Weights of a small mixture-of-experts language model, trained from scratch on English Wikipedia: 12 layers.
Below are experts of layer 9 (counted from 0) of a mixture-of-experts language model. Rows are named router (the router's row for the expert), up (a neuron's input weights, with its number) and show model dimensions 288-383. Each number is 128 + 32 x the weight over its row's rms, rounded and kept within 0 to 255.
After each expert's rows: a language model's description of what the expert responds to. This comes from a sample of Wikipedia text that the model never trained on.

# expert 10
router [ 59  89  76 130 159 124 173 151 102 171  92 134  84 155 149 159 127 108 113 128 121 138 128 117 142 154 152 151 108 136  77 139 124 124 119 182 119 222 107 133 137  78 190 114 122 109 125 186  97 106  98 111 194  62 124  51 137 159 125 119 137 145  89 193 128 129 129 117  69 120 122 157 148  96 161 131 176 127 169 124 102 119 170 161 101 148 125 106 167 120 158 127 166 127 168 114]
up0 [166  72 192 119 141 122 129  89 177 135  51 117  89 127  88 143 128 118 140  93 135 153 161 134 118  99 124 138 182 170 107  88 187 103 150 137 103 123  87 129 160  98 157 171  96  88 150 112 148 120  63 202 147 142 141 161 147 133 127 162 138 139 154 156 150 135 156 226 123 139 109 113  64 155 171 102 166 133 128 159 178  98 127 104 139  61 104 122 155 119 136 116 132  60 157 126]
Description: Hispanic/Filipino names, tables

# expert 35
router [136 145  83 128 130 163 176 122 138  62 108 134 100 131 115 164 143  90 162  74 146 157 113  76 179 126 137 121 173 142 105 130 131 113 115 135 127 211 174 127 134 134 230 135 119  87 146 141 129 125 135  92 177  93 122 136 126 142 188 217 163 120  44 135  90 158 155 132 133  92 125 123 172 140 135 134  99 114  97 155 124 168 113 146  72  96 152 110 130  99 143 111 135  63 147 113]
up0 [116  84  88 134 116 190 122 167 101  30 112 114 141  93 131 104 110 203 131 118 161 142  80 129 137 147  74 132 143  87 134 106 141 130 153  99 133 149 198 148 154 105 202 165 139 138 138 140 129 117 145 118 141  77 152 120 104 150 177 114  99 142  93 111 106  74 125 141 174 118 119 100 105 127 125 158  83 198 158 128 134 169 178 111 176 118  87  54  83  88 112 148 118 158 137 115]
Description: Names after the

# expert 2
router [ 75  88 114 105 153 170 159 127 169  99 110  97  89 163 150 172  92  85 137 130 129 186 106  89 142 170 118 143 114 166 131 162 117  93 104 127 181 241 177  92 147 113 255 126 120  71 130 101 115 135 114 114 194  77  98 107 146  98 139 105 145 167  54 168  84 128 123 106 129 121 150 165 120  95 184 104 137 193 169 139 111 123 105 130 133 139 153  94 129  82 126 116 135 105 107 109]
up0 [107 141  60 148 133 130 134 109 152 159  87 143 177 107 134 129 119 109 196  72  64  85 120 106 122 137  95  69 128 112  82 130 125 162  93  61 194 102 108 150 116 137 149  92  80  90 233 131 132 100 137  76 114 128 115 196 100 148 178 124 197 107 104  76  72  76 144  48 152 135 161 127 142 144 116 112 115 155 139 140  85 141  96 132 110  95 167 121 138 116 128 120 185 114 152 160]
Description: Articles before noun phrases

# expert 31
router [125 124 107 137 142 104 132 143 170  92  75 126 153 147 122 159 178  39 144 122 118 180 118  44 129 173 135  78 138 133 102 141 121  75 110 157 141 216 129 159 170 129 201 128 106 100 132 137 152 107 136 107 174 114 105 154 135 144 150 143 110  99 126 150  70 152 134 109  97  99  90 134 158  70 147 140 114 132 174 189 149 150  69 137 102  80 144 110 141  19 111 105 158 137 132 131]
up0 [134 139 102  95 123 140 136 119  91 127 103 115 134 128 103 157 143  83 157 115  98 105 137  83 129 114  89 148 119 151 107 203  83 128 102 172 127 132  83 139 174 137 120 120 163 111 108 161 156 123 116  94 149  94  82 152 163 153 117 110 119 100 185 108 126 102 101  80 124  88  97 114 109 170  59 174 112 199 110 131 126  89 125 152 148 118 102 137  93 118 177  98 136 148 181 136]
Description: Title words in quotes

# expert 46
router [ 90  80 129 133 182 145 147 142 170  79 108 142 129 152 102 190 184  72 155 118 107 137 135 103 154 111 105 139  82 123 101 175 111 106 120 159 177 216 125 172 120 113 254 134 107  70 140 151 134 116  94 101 193 112  94 114 136 159 153 141 138 110  73 171 110 163 122 116 135  95 106 108 156 113 157  94 126 153 115 124  86 122 101  98 110 177 130  85  96  51 128 123 138 127 155 118]
up0 [135 134  75  62 148  51 144 126 145  98 131 106 134  96 141 100 192 112  33 176 147 135 152 158 165 124  87 180 113 130  89  82 155 183 160 147 146  72 137 157 148  73 101  75 159  99 129 101 161 120 129  92 165 120  75 189 154 202 155 142 115 118 140 126 154  83 131 124 148  95 109 142 160 108 111 130  84 137  60 134 178 108  96  95 143 118 132 167 126 124 168 167 142 141 117 105]
Description: Determiners and adjectives

# expert 33
router [116  85 165 176 225 116 148 117 149 158 112 109 139 145  97 144 157  96 160 115 142 158 117 102 135 155 122 146  80 110 138 161  83 157  96 165 129 132 137 163 179  86 154 122  94  67 155 137 173  98  95  92 135 135 100 116 164 121 177 125 131 145  88 203 125 185 153 159 121 123  98 145 175  79 143  82 117 114 124 175 145 133 107 141  74 130 109  90 115 148 143 106 130  94 142 104]
up0 [ 55  57 141 188 136  91 171 120  79 175 163 102  88 151  98 146 147 171 181 138 115  92 157 125 107 141 175 130  60  92 180  98 104 155 109 123 112 109 124 136 140 118 152 182 142  78 118  96 115  98 136 163 114 189 109 170 150 159 133 166 135 139 158 132 168 106 170 160 133 156  72 128 129 152  73  83 150 159 147 101 117 152  94 179  88 129  95 209 114 110 145 206 128  74 140  88]
Description: Science and math text

# expert 58
router [ 93 125 122 137 121 134 149 136 135 136 121 151  99 188 107  99 148 112 168 121 140 193 111 118 141 129 122 124 120 129 140 102 142 174  59 111 148 160 143 111 194 102 109 183 117  36 144 216 132 140  93 135 139 121 100  85 105  80 140 116 156 116 117 187 112 178 112 150 143 128 127 152 145 114 178 123 100 111 146 100 125 107 115 139 143 152 112 120 114 105 137 102 152 125 175 153]
up0 [128 122  57 131  95 110  93 125 146 112 120 153  98 123 167 152 174  77  78 192  95 151 143 107 172 157  75 159  63 100 127 100 156 116 122 132 165 129 105 125 107 120 100 131  89 107 131 153 165  96 115  80  91 156 108  76 140 119 173 131  91 169 136 150 102 151 193 103 160 143 139 167  96 125 113 135  89  95 146 139 161 124 117 139 145 120 179 159 117  67  93 119 110 104 162 108]
Description: Mid-word syllables, however

# expert 30
router [ 93 111  86 127 129 121 118 123 159 166 147 152 126 146 111 153 182  41 126  97 110 121 129  60  98 139 142 148 159 147 137 150 107 136 109 163 175 176 130 115 172 119 207 128 130 101 103 170 141 147 104 142 168 130  96 117 205 155 165  99  89 146 107 155  90 106 130 151 100 128 168 133 165 116 158 105 124 161 203  85 149  81 130 123  64 155 152 137 140  45 131 117 140 110 156 112]
up0 [122 165 122 132 132 121  87 134  82 161 138 162 109 127 102  83  82 107 121 160 168 169 118 117 163 174  63 160 151 126 141 105 116  95  57 138 171 138 154 116 127 114 156 211 170  86  83  97 103 165 199 109 124 174  90 146 160 161 180 111 104 110 169 139 184 117  91 168 107 129 157 129 116  84 114  96  93 149 153 129 136 173 136  76 153  89 167 127 164 150  51 112 103 168 107 150]
Description: Foreign names, party words

# expert 28
router [128  61 127 117 132 146 120 128 145 153 135  78  74 113 174 167 115  48 158  89  97 131  95  91 138 117 152 101 135 159  83 151  86 120  95 146 141 185 131 125 165 124 207 200 120  98 121 143 118 118 110  78 140 100 123 108 109 111 140 139 155 115 138 175 105 157 175 127 140 127 139  85 122 137 105  95 101 124 113 112  71 206  78 101 102 144 107 138 136  96 170 148  66 105 154 122]
up0 [116 128  98 150 135 197 158 150 102 105 161 163 160 154 136 132 168 110  93 143 130 106 103 119 157 109 152  97 158 136 140 116 118 213 164  83 135 122 109  92 134  95 166 118 108 130 105 165  87 156 200 104 125 116 107 117  88 136  85 170 121 164 139  98 210 163 134 115 156 126 110 129 158 102 160 144 131 110 135 208  89  98 103  66 152  98 145 130 185 140 156 168 120 139 155 147]
Description: Decimal points, sentence breaks

# expert 49
router [135  74 158 135 150  92 123 150 155 100 105 103 139 149 107 162 123 149 145  54 115 182 128 130 143 114 126 140 116 181 127 158  88 125  68  81 134 109 108 155 109  71 129 136 147  35  99 117 158 158  74 115 165 129  83  72 152 147  99 104 158 136 139 212 102 181 126 138 169 100 114 111 155 114 125  84 135  80 173 176 107 162 105 109  81 137 163  92  87 105 132 107 176 157 102 108]
up0 [118 120  77 129 130 140  66 133 133  72 105 142 144 125  83 104 187 128 103  84  98  91 132  88  95  67  68 119 138 179 129 117 103  83 119  83 129 132  98 148  99 186 118 151 164 137 168 125 150  80  96 119 142  75 121  98 125 114  93 109 116  81 136 181 134 126 115 101  96 140 130 138 140 111 126 148 156 183 193 135 123 100  98  98 172 137 132  96  69 153 123  90  78 121 139 157]
Description: Word stems mid-word

# expert 24
router [ 98  82 111 139 106 196 146 172 115 157  82  74 148 137 157 129 146  74 192 131 140 165  86 125 163 173 126 136 152 159 110 155 150 108 100 116 100 234 118 143 135  68 200 126  99  61 168 166 125 151 143  76 162 120 126 130 130  94 162  85 136 122  87 157 108 172 143 131  71 135  85 128 120 132 130 139 116 111 119 132  92 106  85 113 176 155 142 166 173  68 114 116 126 144 127 148]
up0 [137  70 152 150 121 159 152 154  74 140 127  94 165 126 143 180 118 117 117 126  41 134 126 110 134 129 135 164 153 123  94  85 190 124  60 132  93  87 144 145 139 103 151 123 197 108  89 130 128 161  83 148 152 141 152 132 103 164 123 160 166 121 179  90 154 130 107 183 134 170 129 133 109 118 127 142 153 152 130 125 111  93 133 190 127 175 159 121 139 152  98 152 153 167 120 126]
Description: Biographical possessives, family

# expert 52
router [120 117 151  90 193 177 161  91 158 152  61 105 160 161 103 158 147  83 146 113  99 145  90  79 145 153 123 115 152 140  90 137 130 136  97 161 107 210 110 125 115  93 237 140 148 124 133 157 124 124  98  78 162 127 167 102 111 110 167 135 139 132  73 131  93 120 113 139 109 130  93 145 128 114 139  99 136 101 158 107  92  94  92 119  99 120 101  91 112  47 149 112 160 111  84 124]
up0 [101 159 160 186 112 140 104 181 167  86  88 164 124 123 136  91 173 126 141 163 159 120 126  49 118 108  78 131 107 143 153  99  66 138 108 123 145 124 169 141  67 112 118 129 173 117  74  86 149 112 104 150 164 100  89 129 162 113 107  96 174 156 128 153 100 178 143 143 126  38 106 164  62 129 108 148 182 120 195  80 157 115 139 105 168 115  81  72 162 128  96 111 137 103 137 132]
Description: Punctuation after names

# expert 8
router [ 94 101  96 124 170 177 166  84 139 137  72  55 125 148 116 168 131  93 108  81 113 142 147  41 157 142  99 126 121 134 152 136 118  57  72 157 156 235 132  96 144 118 235 111 127 120 137 144 117 141 171 138 176 122 141  89 128 140 105 106 144 140 112 199  94 144 107 140 154 153 150  76 141  92 132 105 123  88 123 142  94  93  84 149  91 122 145 117 165  92  90 146 151  93 125 157]
up0 [113  93 107 159  98 129 129 179 148 108  99 137 113 102  68  69 132 160 112 141 160 142 144 156 120 185  84 121  88 173 119 114 126 125  98  89 136  98 105 126 139 157 134  96  92 135 133 133  99 137 130 137  80 144 132  67 170 100 124 124 182 153 118 125 186  69 147 112 109 133 157 102 126 152 200  84 105 100 191 112 134 130  64 108 185 138 188 106 100 178 141 130 145 136 118  94]
Description: Sentence and list boundaries

# expert 42
router [108 133 112 117 170 106 126 107 141 108  89 141 163 171 130 158 121 114 121 127 142 151 138  97 108 137 163 139 134 140 186 128 136 134  86 184 179 216 165 137 141  88 208 135  87 101 133 135 115 147 130  60 151 125 171 117 139 115 169 131 116 118 116 164  77  92 132 130 131 140 137 146 175 139 147 122 164 145 142 147 150 166  63  95 111 107 116 109 100  41  83 110 147 119 114 150]
up0 [164  95 160  78 102 130 179  92 135  97 125 115 159 141 147 129 153 147 110 164 140  81  99  86 140  85 112 159 160 148 110  95  78 108 142 169 110 135  92 122  84 142 180 146  98 119 151 141  81 118 185 121 158 177 106 151 158  93 160 122 132 113 151  88 100 118  85 199  93 131  84 100  88 100  90 102 158 107 131 160 167 183 133 115 112 128 169  49 178  91 101 108 175 152  92  98]
Description: Proper-name modifiers, list dashes

# expert 51
router [ 78 100 134 152 130 147 156 155 135 187 134 128 163 149 133 171 171 115 131 100  86 133  85 106 153 110 136 100 176 129  97  48 148  67  69 142 124 150 135  99 189  75 218 123 158  82 140 164 122  89 141 101 120 114 118 122  85 102 149 131 158 143  76 154  97 163 147 112 165 167 124  91 122 116 150 148 135  71 119 103 131 138  80 162 127 104 129 111 111 127  77 140 169  84 140 106]
up0 [103 132 105 131 101 121 178 115  91 181 178 151  82 167  71  97 158 200 162 103 114 121  49 139 164 144  88  90 140 133 140 124 119 131 127  93  91 175 139 135 149 133 173 126 155 112 160 124  75 130 160  95 131 148 124 105 105 150 134 103 155 144  62 142 111 108 141 152 109 114 111 121  81 149 167 201 162 165 110 109  86 131 160  81 104 131  75 114 137 136 103 130 190 120 144 100]
Description: Infobox fields, coordinates

# expert 1
router [149  88 137 125 149 215 148 100 144 117 105 122 123 195 182 179 120  89 151 121 131 164 137 124 191 119 133 114 120 156 149 148 178 180 108 114 162 132 141 152 128  93 110 165  70   0 176 136 162 136 140 132 141 149 118  78 117 141 137 166 130 154  68 125 136 160 135 140 134 156 105 149 113 121  99  65 156 104 102  96  98 108 114 106 125 143 118 137 166   0 146  91 112  71 110 138]
up0 [132  97 157 164 111 171  94 116 115 142 127 160 140 139 141 130 107 110 134 110 125 143 147 173 142  88 170 115 112 110  81 168 224 152 178 102  96 167  80 123  89 110 111 132 142  73 138 185 121 123 141 129 195 144 177 142 117 170 142 180 105 146 160 171 129 136 182  87 159 167 157 142 111 189 181 100 132 104  63 111  90  58 173  27 124 143  86 126 147 147 162  71 115 130 158 101]
Description: Word endings before punctuation

# expert 44
router [153  61 137 170 223 114 161  99 179 165 138 113 132 117 117 133 107 115 173 134 113 172 128 117 128  80 130 110 115 127  64 146 164 128  81 143 142 170 143 147 142 162 189 105 112  86 167 135 126  97 108  91 174 159 114  76 125 104 115 104 138 137  86 152  96 151 128 128 148 148 159  87 122  84 145 115 107 160 133 137 101 171 116 130  87  96 151 115 114  46  97  98 147  95 181 124]
up0 [ 79 131 130 137 175 103  84 137 118 134 137 126  93 102 181 148 109 116 130 138 147 141 113 127 145 100 123  97 148 173 172  96 159  94 105 109  46 147 186 145 177 158 130 103 130  79 169 122 121 153 111 108 104 154 134 114 124 125 176 138 105 171 152 154 157 163 105 169 118 167  81 106 169 112 115  92 154 132 103 156 136  87 125 107 128  86  93 127  86 140 151 113 153 106 150 115]
Description: Prepositions and taxonomy names

# expert 48
router [130 109 128 112 117 211 185 139 117  85 128  98 104 150 127 135 121  95 138 116 128 180 123  82 185 140  90 152 117 142  62 142 123  93  89 130 118 162 139 110 151  53 239 128 116  91 122 150 146 135  90 109 164 141 117 123 178 128 193 147 111 125  96 160 104 178 154 155 138 111  98 104 106  81 163 141 191  74 164 119  73 104 112 135 147 126 104 133 128 129 108 105 179 153 157 127]
up0 [112 103 121 121 198 100 151 179 123 167 147 148 107 163 111  88 102 156 127 138 147 117 108  94 150 117  83 144 151  99 134  81  72 125 162  83 137 157  74 192  83 178 175  68 123  94 107 151 143 137 132 154  99  98 139 139 113 122 150 121 126 173 128 124 166  96 121 148 177 131 146 179 106 150 129 127 137 107 167 168  45  92 128 135 128 126 124 104 109 128 123  78  95 149 152 153]
Description: Given names, table separators

# expert 63
router [ 94 154 138 200 154 103 131 115 165 130 126  95 128 174 162 149 155  68  93 104 110 143 134  81 100 154  88 143 144 119  74 131 136  86 100 109 152 255 126 133 167  86 212 155  88 116 184 156 142 124 180 102 172 116 123 106 120  76 105 120 134 123 112 110  86 125 136 158 105  95 177 128 167 118 130 121 136  90 124 154 154 133 122 148 103  91 130  83 148 102 101 118 164 122 154 200]
up0 [107 139 163 106  87  87 106 126 106  78  63 107 154 203 139 174 121 103 107 134 120 159 115 127 108 142 151 128 181 147 125 137 148 151 201  83 114 164 151  73 138 108 160 109 102 148 157  96 152 170 146  88 150 112 144 114  96 154  87  96 108 154 158 144  94  93 137 132  57  51 120  94 152 143 101 128 136  95 131 163 129 102 156 114 108 160 134 162 146 163 125 117 117 117  94 184]
Description: Surname endings

# expert 22
router [ 51  69 166 148 153 163 127 113 164 166 151 118 182 155 183 159 168 115 182  83 132 144 107  91 155 157 150 132 171 185 152  88  93 113 107 109 112 172 167 111 157  69 135 175 126  68 153 158 139 122 118 115 172 131  97  91 137 160 118 149 143 115 109 129 118 167 120 143  94 123 115 144 143  84 105 136  65 107 151 118 146 141 111 124  91 127 134 148 122  95 138 138 131  93 163 132]
up0 [ 92 174 138 146 182 126 125  97 152 147 147 107 137 134 159 129 148 176  88 166 191 133 167  66 195 179 113 162  94 146  99  66  84 101 123 127 132 193 192 198 150 156  85  58  97 132 156 106 167 160 133  90 137  92 163 176 103 105 135 118  24 131 108 189 179 169 124 108 123 133 112 146  79 166 156 158 105 145 168 129 178 123 174  83 123 146 165 101  96 148 120 178 125 108 113 106]
Description: Modals and to-infinitives

# expert 53
router [132  78 138 177 149 117 150 115 178 158 135 132 106 155  91 196 133 106 200 126 107 142 120 129 156 145 148 112 163 144 147 100 122 123 140 140 133 132 156 184 147  77 144 126 144  48 115 126 111  97 122 110 139  92  72  78 154 125 131 116 139 143  93 124  96 187 132 130 153 121 136 157 145 140 130 119  88 147 133 134 142 123 114 122 121 126 117 102  98 118 124  89 133 157 140  97]
up0 [172 101 162 153 172 135 120 115 147 116 158  90 159 145  88 146 139  97 132 135 118 114 147 100 148 110 170 182 142 121 164  87 142 137 110 154  97 185 132 144 114 133 116 132 145  99  87 135 164  85 128 104 122 143 144 120 118 118 193 166  96  90 161 105 126 182 163  99  78 114 132 127 120  97 162  53 109  65 153 142 110 126 167  75  89 140 128  93 197 124 111 115 108 226 139 108]
Description: Football career tables

# expert 11
router [159 118 112 132 127 158 139 102 101 127  96 153 110 199 108 125 102 115 151 131 145 178 109  68 188 180 135 159 151  81 150 118 144 174 170 151  85 119 198 154 148 112 155 135 126  63  92 145 153 114 137 113 116 103 134 146 133 118 127 150 171 148 103 136 123 136 122 131 128 142 101 106 154 140 118 110 133  96 155 131 123 183  80 132 134 101 143 103 135  48 114 117 132  77 186 128]
up0 [146 170 108 119 101 107 156  91 107 133 150 104 166 138 173 115 134 111 117 206 118 149 150 111 152 129  80 121  94 165 144 161 127 123  97 126  78 140 151  87 130 148 136 103 147  97 104  87 127 137 150 130 100 140 147 128 135  86 146 138 160 177  61  85 164 112 155  59 136  88 124 130 150 135 145 194 119 116 154 108 110 103 128 157 178  79 112 126 113  97 125 121 170 130 120 134]
Description: Digits and apostrophes

# expert 37
router [ 85  85  68 139 132 123 131 213 132 101 125 109 122 118 122 191 133  79 171  87 136 183 103  99 143 132 107 143 119 160 174 144 154  98  75 208 126 182 119 189 187  87 211 188  88 104 148 139 139 122  54 114 138 125 139 113 157 127 169 143 104 111 100 131  73 175 106 122 103 123 147 177 137 109 146 106 110 138 156  96 138 158 106 120 108  97 201  86 131 144 141 138  73 120 179  95]
up0 [105  82  30 127 128 125 158  95 141 121 139 137  92 130  80 135 207  86  94 157 106 163 137 119 105 114  99 107 116 156 141 115  92 124 104 141 170 112 112 169  78 121 146 171  66 161 153  92 152 122  75 160  99 154 116 168 207 151 130  77  67  94 121 137 137 108  80 138 133 161 126 116 159  72 127 125 127 157 207 187 108 116 136 140 127 154 132 158 161  56 114 159  94 178 104 136]
Description: Score dashes and table cells

# expert 26
router [158  86 129 158 141 203 115 127 144  71 142 128 114 153 110 148 107  89 140 176 161 122 128  43 148 152 112 130 126 134 114 131 220 142 113 166 128 106 166 155 155  69 162 124 175  40 103 126 119 149 101  94 113 150 125  99 150 119 125 157  62 130  98 113 116 168 145  93 138 116 131 144  95 156  90  89 147 111 202  39  62 114  50 146 130 130 143 146 129  82 120 137 103  86 106 126]
up0 [ 98 107 142 163  89 155 179  77 136 120 110 121 141 133 149 172 158 124  97 101 131 173 147 166  91 142 161  50 144 144 117 164 184  81 150 147 125 153 117 122 114 116 120 155 137 112 157 106 183  94 117  95 161  91  92 146 195 193 163 116 137 123 137  58 148 102  79  46  69  83  78 161 155  91  69 160 147  84  58 109 167 109 122 149 171 129 169  93 129 120 123  95 127 160 124  97]
Description: Proper-name word endings

# expert 56
router [126 115 122 139 104 194 175 120 133 137  91  68 146 173 124 118 147  83 170 130 150 163 174  94 107 110 115 167 158 136  99 147 129  55  91 125 163 222 130 143 153  76 214 193  76 110 110 154 156 103 173 101 179 113 185 119 135  96 137 119  94 123 113 140 104 128 118  93 188 103 145  96  98 162 148 134 116 102 129 104 115  82  75 201 160 128 121 156 163 120  79  89 128 118 130 119]
up0 [100 125  82 104 133  81 154 189 130 115 141 103 116 105 145 125 141 140 116 107 155 156  60  34  54  86 155 132 104  75 133 112 119 130 133 142 174  79 202 110 142  92 128 135 131 109 117  88 175 134 182  89 138 109  98  81  93 131 192 127  85 182 111 132 151  81 176 109 182 144 129  96 128 124 120 137 125 131 115  74 156 154 104 144 111 149 111 130 132 138 140  93 156 174 190 116]
Description: Before person names

# expert 34
router [ 99  83 131 148 148 164 165 145 149 109 113  79 143 155 118 155  92 101 164 127 147 169 154 109 180 175 127  92 175 162 121 166 164  89  77 127 157 207 183 162 178  73 195 169 152  96 159 121 105  95  89 117 205  82 109  55 125  67 160 156 114 143 110 170 126 161 142 118 133 124  57  94 135 153 119 154  89 126 144 131 125 146 104 119 113 165 152 109 115  79 103 139 153  84  84 120]
up0 [172 135 149 119  87 158 160  91 121 102 155 121 142 106 109 178 122  76 111 142 110 162 148 194 167 117  93 138 107 174 100 105 138 115 117  65  69 148 162 145 179 122 106 128  91 119 173  46 116  93 151 119  70 120  95 121 167 131 161 172 148  54 158  89 111 108 126 139 133 151 124 111 191 155  80 120 115 111 133 163 102  98 130 126 142 125 222 132 169  98 125 105 155  83 133 127]
Description: Career verbs and connectives

# expert 55
router [163 139 109 149 147 177 145 118 165  44  92 177  97 138 126 119 167 127 144 113 143 163 127  65 170 163 103 123 155 168 107 140 137 129 132 178 163 171 127 167 119 100 192 128 101  95 122 164 142 123 115 117 149 102 130  97  97 109 164  88  90 113  88 159  72 170 142 153 165  79 121 158 161  80 130  93 128  87 144 151 138 142 117 126 113 105 142 132 114  84 161 131 144 133 138  98]
up0 [137 144  98  99 183 121 138  85 179 174 152  98 123 194 104 105 135  81 137  98  91 152 128 145 153 132 140 115 158 145  91 137 120 115 151  61 122 139 101 130  56 128 159 144  93 135 122 163 147  87 141  99  66 109 121 136 138 130  99  90 118 150 114  79  99 110 194 117 122  98 141  98 119 164  93 127 110 150 136 132 168 101 110 102  96 132  69 115 151  82  68 104 136  83 129 188]
Description: Music release content

# expert 54
router [156  52 144 158 110  97 139 145 122 171 104  77 141 138 120 130 121 132 104 102 131 165  96 121 163 174  93 177 167 152  95 142 137 139 123 176 171 172 124 145 146 104 152 126 135  41 136  93 179 101 138 105 138  86 112 129 149 107 185 140  72 173 118 135 110 187  92 138 153 138 130 122 118  84 115 100 118 130 169  97 144 151  54 196  92  83 120 143 127 142  86 106 107 137 144 144]
up0 [187 129 109 206  90 153 102 196 139 154 173 142 146  99 123  92  97 108  88  71 139 160 105 125 148 129 139 150 154  87 125 162  94 162  98 161 125 190 103 117 117 167 112 131 110  90 113 127 105 140  95 106 129 117 146 220 139 166  91 124 110 117 131  67 174 136 155 127 151 148 101 129  99 107  70  99 133 119  74 149  92 118 123 152 148 171 182 141 159 127 117 103 150  68 139 103]
Description: Years, stat decimals

# expert 16
router [132 103 119 128 189 177 178 140 119 117 105 139  79 115 122 188 144 137 169 102 152 180  91 136 146 125 133  93 181 130 157 191  97 131 112 147 147 116 151 195 122 113 109 140 109  26 153 154 172  94 152  97 146 112  99  86 135 106 133  91 150  86 103 171 153 148 126 147 104 108 132 118 125 139 143 170 121 111 156 181 113 185 140 128 110  63 149 101 117  74 124 101 117 108 119 138]
up0 [172  95 166 116 114 142 135 149 124 142 172 104 126  52 188 127 156 141 103 131 112  73 144 158 132 153 130 114 174 146 117  98 157  80 107 125 216 157  82 170 132 163  98 119 101 101  78 153  96  82 237 129  82 193 126 102 151 102 149  72 169 113 136 145 112 152 113 128  85 148 141 164 164 148 158 104  96 105  81 127  64  90 190 108 132 146  87 120 115 105  86 145 142 162  97 142]
Description: Music, Japanese, odd fragments

# expert 29
router [138 130 134 115 150 128 154 135 135 133 125 142 143 179 123 176 139 105 103 158 133 112 175 129 124 156 142 121 102 148  97 113 110 133  96  84 198 196 165 127 170  52 255  94 131  69 154  78 120 164 131  69 192 100  89 150 149 101 183 100 130 121 111 151 112 107 112 138 113 139 186 117 163 120 132 158 142 142 159 156 117 181 113 137  86 124 110  83 149  90  94 142 171 119 170 148]
up0 [123 160  44 117 134 156  98 131 143  91 109 140  99 144 156 132 122  88 158 123 111 121 129  96  54  83 159 121 121 140  64 104 146 176 132 135 164 166 123 196 142 102  96  77 134 114  91  82 189  91 108  91 150 138 140 119  70 129 124 150 127 150 107 136 125 124 115 164 141 141 132 104 123  86 104 149 185 142 112 147 132 118 128  91 147 179 126 131 118 158 122 139 144 140 132 117]
Description: Infobox and lead structure

# expert 0
router [138 115  84 129 143 148 148 156 158 168 105 142 108 124 138 175 125  69 163 115 179 171 121  74 100 157 115 111 152 175  85 150 154 118  79 152 132 158 160 170 163  85 235 122 117  66 153 139 160 109  98 121 171 136 106 139 110 153 177 149 129 155 111 137  67 151 118 171 182 122 117 156 165 142 131 141 135 144  93 115 119 125  79 204 114 131 164 140 164 130 174 139 103  79 173 106]
up0 [136 173 133 111 112 170  91 142 123 125 178  85 109 138  75 133 132 112 135 113 194 103 179 143 168 124 168 142 184 164  74 154 159 115 121 167 114 155  57 120  74 120 171  91 129  86 110 113 123  73  96 137 129 140 124 106 177 130 121 129 128 124  88 135 128  94 119 113  77 205 103  98 122 177 118 156 122 160 157 125  77  69  98 176 106  67 100 105 140  58  85 143 129 125 135 105]
Description: Table cell numbers

# expert 12
router [159 122 104 162 145 172 132 159 158 200 133  60 116 128 132 167 137  93 138 131  68 147 154  63 107 181 169  97 163 115 123 106 145 131 127 136 147 185 152 108 166 142 199 153  99  97  94 160 167  96 110  78 131  85  67 120 138 135 176 119 105 108 116 159 104 102 135 124 107  98 139 152 169  79 118 129 110 122 179 146 155 139 172 142 105 140 125 121 163  84  87 152 123 105 109 123]
up0 [ 95 132 107 117 121 109 155 177 152 153 128 110 140 126  99 125 155 123 124 136 156 138 155  98 111 146  83  67  97 134 171 141 172 125 156 140 124 128 152 127  93  81 139 172 123 122 140  80  89 124 127  99 103 124  86 126 132 120 121 116 165  71  93 107 126 121  80 104 118 131  80 155 147 130 102 146 121 147 170 165 141 124 149 182 129 183  90 184 138 108 125 145 144 100  80 103]
Description: Football squad entries

# expert 15
router [120  81 119 128 163 152 145  81 158 115 115 109  95 135 101 158 158 106 150  95 104 148  71  95 136 116 124  95 120 156  97 141 123  95 102 145 177 180 157  89 112 117 233  91 127  75 146 179 155 133 126  91 174 132 115 103 175 148 166  83  89 121 110 194 100 187 161 120 141 133 143 136 112  74 170 101 136  76 127 164  95 137 101 178 120 117 147 122 159 125 146 105 127 101 127 113]
up0 [164 159 115 155  58 156  95 157 146 141 127 101 174 135 125 101 164 133 159 111 120 101  98 134 154 159 125 126 119 155  92 101  76 118 212 159 151  52 118 141 142 156 179 138  96  99  97 154 145 137  65 112 120  52  95 136 152 130 151 180 156  51  99 119 184 186 150 106 154 124 104 100 174 172 126  65 180  96 127  90  32 139 138 151  97  97 172 116 116 132 103 150 143 154  90 124]
Description: Function words, the